Experts of a small language model: 9 layers.
Below are experts of layer 5 (counted from 0) of a mixture-of-experts language model. Rows are named router (the router's row for the expert) and show model dimensions 0-31. Each number is 200 + 30 x the weight over its row's rms, rounded and kept within 0 to 999.
Before each expert's rows: "raises" lists some tokens whose logits its average output raises strongly, later layers aside; "comes after" lists some tokens at least twice as common just before its tokens as in all text. This comes from a sample of Wikipedia text that the model never trained on. Tokens count by the router's weight.

# expert 13
raises: ",", " (", ";", "-", "–", "."
comes after: " ", ".", "–", ":", " $", " number"
router,171,163,183,223,224,239,210,170,181,244,213,204,204,192,259,204,186,196,206,159,178,192,195,217,164,226,190,198,251,237,217,170

# expert 28
raises: "==", "-", "===", "The", "C", "R"
comes after: ".\n\n", " |\n", " |\n\n", "\n\n", ").", ".\"\n\n"
router,180,256,236,234,161,203,173,210,228,195,237,172,212,140,228,250,176,208,218,195,185,188,187,215,191,197,232,169,204,184,215,219

# expert 0
raises: ",", ".", " in", " and", ";", " on"
comes after: " the", " a", " his", " first", "'s", " their"
router,175,197,174,194,176,192,246,216,212,203,258,216,166,240,213,243,223,202,215,214,207,231,190,206,168,194,177,207,204,207,157,208

# expert 20
raises: " (", ",", " |", " with", " in", "\n\n"
comes after: ".", ",", "%", " (", "000", " km"
router,194,232,192,174,252,207,193,161,225,255,231,200,134,173,218,196,191,238,239,183,169,160,209,195,146,116,160,176,222,202,182,196

# expert 11
raises: " a", " the", ",", " an", " ", " to"
comes after: "-", "\n\n", "|", " List", " =\n\n", " is"
router,249,247,247,224,166,222,220,156,212,207,230,164,143,177,219,211,135,199,162,171,152,168,183,219,180,199,178,165,198,202,244,212

# expert 29
raises: "2", "200", "4", "1", "3", "5"
comes after: " |", "|", " in", ":", " /", ";"
router,223,228,186,229,184,198,152,185,178,226,242,260,180,163,246,219,184,221,188,217,168,275,197,237,238,229,172,195,241,208,233,145

# expert 25
raises: " ", " —", " –", " -", " January", " December"
comes after: "0", ")", "1", "2", " —", "3"
router,201,190,222,205,178,210,200,189,227,190,250,155,198,168,206,208,171,218,191,193,211,173,175,160,206,232,208,125,208,229,181,219

# expert 8
raises: ".", ",", " |", ".\n\n", " (", ";"
comes after: " ", " (", ":", " −", " +", "–"
router,204,150,242,231,178,264,164,166,157,247,224,244,213,194,244,203,187,190,164,157,172,164,225,182,139,164,133,190,247,222,240,189

# expert 22
raises: " in", " to", " on", " at", " by", " from"
comes after: " was", " is", " were", " be", " are", " been"
router,183,213,177,216,228,231,182,157,156,220,198,207,203,192,177,224,181,160,249,211,170,203,192,198,169,118,193,219,243,179,224,247